Weights of a small mixture-of-experts language model, trained from scratch on English Wikipedia.
Size: 9 layers, vocabulary 2048, 29.4M parameters.
Experts: 288 tanh GELU neurons an expert, a softmax router.
Training: a variant of Adam for the experts, 736M tokens.
Below are experts of layer 2 (counted from 0) of a mixture-of-experts language model. Rows are named router (the router's row for the expert) and show model dimensions 0-255. Each number is 500 + 40 x the weight over its row's rms, rounded and kept within 0 to 999. Numbers have three digits each.
Before each expert's rows: a language model's description of what the expert responds to. This comes from a sample of Wikipedia text that the model never trained on.

# expert 6
Description: Final noun-forming suffixes and plural endings closing a word, such as station, Confederation, season, flames, ment.
router:453497491455447480500598423418463438440491482494471526550504510513511440512455526427472531563482478497526510496510522465474539541501520503445529489494546436530483507552523478528523520478470504518521515538547481517518513509535547528448415481550497428524460536594427525564523517428448475495534497504525546460506508475551491480445490583541451518572563442577511471525464530501524521486545506482539521459493591434501496539541470479530487452450543463543546517468383552453498504478543478517552476510549531476588440524496465491526504447530546512553476536495535472470437458478456481528580502500496581462504505480561418519496507433557502536461472461429430446575536514483566628548485513502524485478479491523510473558526523509462526429510500496464523463470487518439472441544469498

# expert 8
Description: The word of after nouns, plus adjective endings like -ic, -ical, -ial, -ative, and ordinal th, as in Democratic, Meteorological.
router:487501536547565431545524551566479460485494507518518504548486510587530451503496534526561485527524499460459502463468556437456560518490492526521456519493505508513583476471501469459530519493530485440455446519433428487577544458531482456506538478579492508502513529489450535474481523481460610458479496453570497535468530521475413480521500440516453530496533543493468454539515533449487491445504546451511453524480536451534484561503366506501590529533493524476355509515485467503418440444595485542517509483538488457505559455514438466433533552492446562536518542514531500487579512459452492522474495535530505477547517556517531505414525501476508541527614441524520425524555511475484501452480511522580427572477455517504435461490483470529525496506465482486509494488470495508527490513514506

# expert 14
Description: Word-internal pieces like on, and, ir, ac, ag, ou after a name's first letters, as in Eam-on, dem-on-strations, h-and-cart.
router:478486456500464436548420509515548483494554539497560521497513576516490494486514534461436524543494519445508507497467553563514526547454523547544511525442439511476522515518474562444523435502418464474618527504446441499525491499485423455475492534477451475474478552475467513450551379509497494491529547516444482539445445425439503488478538462482486565468521555512520505452461438458504462490423476443557527505500523442435516548466526551516477463458522489545438445582464450522478558530505481471461508514395506469495505541465525519526511506498499465523511527475490506552508483562508567572478512486560519495412495499540570558467469599530598547486440527491514466508451561501531425537459515521454491518488561456571462509520529499467505520488495521578486465545530572516529503534522527

# expert 16
Description: Single letters inside acronyms, codes and odd spellings, e.g. LS-D, NE-D, LONE-O-S, USA-204, www.e-os.
router:447509556460571562481455514560434494546447479515514517512520471524516529508506459504509456497475493464466476470553506546517496450523500443454566543499383485520487571496460537489485465442486508486553556513511476576454476487451519456485448531520540492555461520467441494527529492506604455505519472507490521473473526496452551541551497548473525554575417566419534547465526530484536558495519547534504508548522496417562481504516510412503509535478488494513413429500491442498502613541436534557565471523477429544568526485506528526521478432419544479581466505460519535501461512425475454471504474439516450502488484556493473477536553586498477548518578488523530448566458486474507502482435538490458459480524496479527534459501557490413514508506525505434433502495531434476560489496491492

# expert 10
Description: Day numbers, month names and year pieces in dates, often after "On" or a pipe, e.g. 1 September 1944, 19-22, 197-7.
router:531460490480464515429463451555462482442472485482502571474502481536530580507576489418565531551493471472478542496563504489552524496493412582513386530457521543492476492560477464566476507470545506485501492459492512503498563483514503489519475465462452577499526494487451526510484467444581509467472506447438525508411459456607509536411509493484526466582474489485474525435494450530489558562468526440478553485497523497554496482471537495525526479483458546481570572536540511559473503521488556516553530529528475546450468480487494403540462553484532428499497474508508471504537466509562447535501484492414484591487485520474481475523457478480488490489546538563473498505510585468543485570572495540473453478522533489468595508497547470518405441449474513451440529522517528531557536469531487

# expert 27
Description: Digit tokens in years, coordinates, statistics and tables, such as 196-7, 1973–7-4, 79.728-33, 33.75-000.
router:480503496469480464468464576573488517486538522496451532485433508478474460492461568471517584480475507524487489496483457535504510454499560571510462469551551463480515426582583415459548576515454538448566566602489477502521532436506465473431548513519468506521516450503532503496524415432459497511507516430552509507448514444498480482461524514455525521494459476429447488538526626593429504465478491522475569572476469468554473530528495468495585450487437504490535552462512588515544508545496490569502541539468542503458459519462512550515496519464565488543561529487524399457526437558487451530537442463528483532491501494460482483502488428549524494488593456510510501545507504513472447487465516528512538479549530506572534481535505476468522489511548556524425495517530486450532492513485485

# expert 23
Description: Plural -s ending nouns, as in Methods, tools, Years, and closing parentheses, percent signs and braces after numbers or abbreviations.
router:447519508555481557562559528491477454543498503471478552505444542521498418547451531493615550537497497465479546498485432526480503532488546471508523482490470527543557489521467512478517475486540509528497492463512475457503535470586502458519464472507491430461459529424504541487546524464527468517500481530589533523551468483475527448527452528568512496564485561552487542523497542486456522487538509545504530425540417511540509472469488497432476538448471481510484537451484473397499588506432523462434493475434522556437473501492507420471467456495498528490507495465442441533437448451473447457543476473559487578481475440440487450560447435497531471444575512545560488531510463511510532476484493534529555516568431554486494497491452505465451459552486398494533461505551451539481386546489480

# expert 31
Description: Digits and small numbers in statistics tables, coordinates and scores, often between pipes, e.g. 3+1, 0.5, 2000–01.
router:535539528515560460508471482547459474419455517483479557493467559604515479498428516521480551483519517494449480517550511514506541563560475547470526525538498540475518583547539478408486527441431547555481472450500598520454496525479504571503449545424512532448570468479468512455442488489543513460522572465514481556493502459542468523524472541525570403584447521516504522422541513512565479466552453482517483530517530500505474543510546455484532492515484520447493549447529568448554510554520506512462504464462489531542474437447490520498562503514483527482489499475471539486454516555473475481528504497488434414452530513470573456548470467546485520556488514526483501510455452496468462519467542533463473444557524436486434485466454516474481580480471522446422475417500422557562589520502521

# expert 29
Description: Determiners and to after prepositions or verbs, such as the, a, an, his, their, first, as in led the, as a.
router:511442471527536493445561457452544553453557541502469545507450571461482575510589487516575447461488502490440485515532542458443464508549490501509553458445532515496483449479542470475553509502454509544528503443480545462480444494533500457493581467437502543452508487600519598458454557432455545535475491461470479495434470484507516542504486434534514414481562528465558522484625501507527460457494461536511569493539439534546541529555501554487535427551446469462541490429523570558492478493550503507487510482466464446517466457501496502475470557573481568556469542535581542525440497461413462450434531486496433503510507473510521525523528496458478510522495505465513464518496509515504488495545535505516569520441494475465463458522516484543472461433472489535521550476478477566452456444559502

# expert 21
Description: Single consonants and short pieces inside foreign, Germanic, Slavic or Japanese names, such as Zah-l, Kō-n-o, Kyr-g-yz.
router:478528501531448566468411463453546466524511498510510501455464466516513455498466443483522512506544503478519509441476505453440502556460496413489538513556475453558509467568531541587515551482478460431459469465504433582444515478540450496517449513516582547507567526423546404488545517508512491552530472542524494525506510501467542492499431580473499523502528517476505527532489470434491445574434454531509458556486423546514521518498559470470532537563487405461486417462537506467509502470451462510491507494486527537463482478513483524502550448541536491541542444492492489500475474472520515452441525604567500490410507565493507558454504512524506478580509551434489553504566534530559465473488487491527506448493610552556442510436517522514479450517528483596524554575513489513513487464485476

# expert 13
Description: Middle-of-word pieces such as ad, c, ent, est, ch, ast, usually followed by suffixes, e.g. m-ent-or, b-est, Acrony-ch-ia.
router:617512500482492524582542482480474453435463559523521486467477533547431426505449467499474440470530490511467517459430438481524527530518526462494542441475462532554481536497465445549390499517491496492569509512545510510510471539475483522508546548484528450479449513501452499571521477525493508461492484549471391500498498468564483577480470447495501513475526492506519523537486514458454566513546515483576519435488567570455504508499538398551490495478534502492520530469436490579570487468508501484547426491422448481500545477426452531489474513448482533544544457473471541461530512511495584498431500523482562488362498488483530556514511498462443523513441472587461506521528490526450493524580555509491478486558489499502599526538517473507509477484448505479554538445425478579482532510509515

# expert 9
Description: Punctuation: periods, hyphens at line-start list items, en dashes in year ranges, opening parentheses and quotes, heading equals signs.
router:464511447488498524474515504512526534466453475472480431488478433466496546484544546570477551452516500553498485543416560568465500457439496475513454481526507410449470454516505544535482509498465534473468434547535458453529530477466505461482465485520507487495454457526586434438495542549489463558483450491490537530531521567546510444527471521491492466484448502492538519458447471449529535550483557546471524382486535496497595484525510539499433495486543515469418507533493493589445530505481605518493542572450606483481479428465468499435477547530485439480539562504452507501496457496521454522498486492423454430502515510443484508517439473513525551554500463547556567500495496539573533504555487432462480500547512461517533529458481560575522463506477456484482496501543581489453470531602529

# expert 12
Description: Middle word pieces after an initial consonant, usually followed by a suffix, such as pl-ann-ed, scient-ist, sh-ow, fl-uid.
router:533531528500480536515444474564508548503557456494537513498466520522514515500532530536483491497524496519525543571558478460443525477511501464414429467520537500478578463572579513469493511489512542512426513523428551521580474503480559470472587533446499562577495483445506510496476459505451561537497532479503485555600520564496501476449486489543511551451515572447402452494485423519537490477509441459565493539431450514435463407485487540497499526531486570463507427508530515460527422502462463536486477484497554534539493529501454524543501520466564444554512485490471548436476522495574456508504511549377549534455464441507515519529518514493524539532404465528520528486412384474509483509551527488479436506542418511518505469461583511487495483517523477523488495470491534465505522484497479

# expert 17
Description: Measurement units and m/M pieces in tables and infoboxes, such as m, km, pm, FM, plus blank table cells and ^{ exponents.
router:443528466524477557579469543449469544448491522510429476498507479527518524512461463516505534530453515557520491529480461543531502463519470540532536480467536525530510602465532480399480485545519501556393492498531480428445531485465483577549539481561457549518445429456557449446546507474488503450489485539494435561498498453399522472500494554525529484419468442505456508495459548504516537455490491479572420488485502499495527508520423471484481580496496486469506581461495447468498529486442581478421436548464476521514483455482507475496502480472514531520516521471497530458515556520493453464559468557494498519572549469446487463600511505475497496503528524524590548484508444498536600499540555528484501486489491513466503518447497495431559510379428497510571538553550450477503545520478524

# expert 3
Description: Capitalized word openings and sentence-initial articles, such as A, The, In, Pro(tocol), Mar(lins), plus ro inside names like Pietro, Trojan.
router:494427419522452449440488498514541487551545452516541498510581498490472540508461513512542456493525489491482452501456491552522533531533512518574562464464463534457445480410527548418587433540497568451471546521589461513488450550499451524530479566471468517527543520531528483463457469609526535547478532446469453454495504477464479519518559469520471456533514435522508448481489501464544537456496575425476511509522480564509489526489443515550506532516466521515508519554511451484587501462463556452477493496579459512458515427599442520460520478496444453468516518477564522507492445511420467541522429537456474448491504546457525477509442540525514510480507553502541532419551589492454499529500439508454577487535527477489516527542456468520511513480481435510475434597537504474544530498471476

# expert 1
Description: Pipe characters dividing cells in wiki tables, plus heading markers like ==, === and semicolons in lists, e.g. | Year | Apps.
router:505512519438596497439442477561497506462441497501518569560465504513489560481530486548549415475500482506509550567474524502470480493436463499472558471527522439493518502451523483559540520492494529445431553446536504513492497514416495470531501461556503516475445426472437618506494559558551517470536547488499514542529502507542460495577530440422475530488510480461460487513522502499406477487464467561478540474503483499475471405501505491520455511528519548460588492499527495545466557468599432487509522575520437430448541538550541568529477489505543516446501503476512518521457500584550577440431548576542481515466517431505476484504543536520495454514469476468545493533539530492435477483479527489521513504486460538512449487423431501563560510527553582553507511550550546512471525482506487

# expert 18
Description: Opening fragments of ordinary lowercase words after articles or verbs, such as imp-lementation, occ-asionally, tri-al, s-ust-ainable.
router:476443458468585623486545506522446526501473523511500462461482445509404567494484485408598472456524503508557501484498483475522475565563406499516430535467489516450486530480525461497457450454476476557499507512469517524465537499529510516560554547543575455535514506494534595582488442537462548531500489540484475469476534549543534509537521488551492499579519516492501527482507471526537525454478471428530542490525495560423457464450459513490464521506492519518519504555516516516523508467495464536434513474523450536516433496463472495549495477459569504467500468507516419566526508544478508450527498485424495443532516484483551400465575463459498530473499575455443535446464512504500628508454463538511470457476488439491479557534513489484512568470480562458500508451501435475540546489595464

# expert 24
Description: Short vowel syllables mid-word in common and foreign words, such as Ext-re-me, Att-em-pt, l-os, Mass-im-iliano, T-ex-as.
router:573534509476447553546523430460565544541438487520508488526521488490468523502461493512485510530426496517447531502557553558506531522486475428523527466535478507540439532451462468474517518516495525457507533474531513464491521438543497559444526496497461516499553456541561580517547472542520436447499554459470520485470438440557510443501427517571507569371446469455524528545520468447565443503508498446439476406467515516414453450496535484537452543527494528548499490546539450506527445515517451499478474428519517553552485458495552494533570453483515470447463487518484534442533520455456564500557519457534500440519458468568485434450514512485534449504511514529589429447509448461555528468517509480471474491531537532491478471441543571471571573508512558542506510575469522548460489504521496

# expert 30
Description: Stem or opening pieces of common words, often in the middle, such as n-orm-al, up-gr-aded, re-form, l-ines, play.
router:479558440551500517488508443584491527538493459506478463469536493452504498505552477522506445556439517486562464526517570439515571475509472559494509530555456446490527524460545530523516480482550513441434514507474432537479539531544469439525477518485448536537466471517441508523582465570447572559516404509518529484555584430488546524509522505552491424562490446531510408475526473546488541545506495475541453490496493497446549522517490554488499528530495469553494515498487450498520513398471554384510542491504390493505486503531510483507528569570548521435547516537526539564514484442554494451588477450478484467456473459540509516544472508465446509467412535475500521534464513493557497477490462524508502445558525461518406485515435440467505512470477527467537532457422519507532489464445481

# expert 7
Description: Line breaks ending table rows, infobox lines and headings; also name-final pieces like i, io, ia, ino, e.g. Keiich-i, Ontar-io.
router:507478585536568526449507499510499478522505514501542491492480555499564535491451551435528518499444514504492442488487515541482468465589560463445495553582441537531529493459446508480420542555493440521508450487396558499511488522474509541470442484475470498494519482547463483498499523473523459489448517521494512482500473481516526524537539500400535493444497529555496592433517605449516590410515506451495461522490487503482554513513413494446550544498515494476539494543505470468434489485509421553452478511584523497456510526504431529463514490469430497461521488470496423531448463522461555547554428438539493475551494517462483555472454491502513446536532459513573508512488509507503476467565533519476487478468599584529504470509542482387473521413495490569493486507506477504516451596447502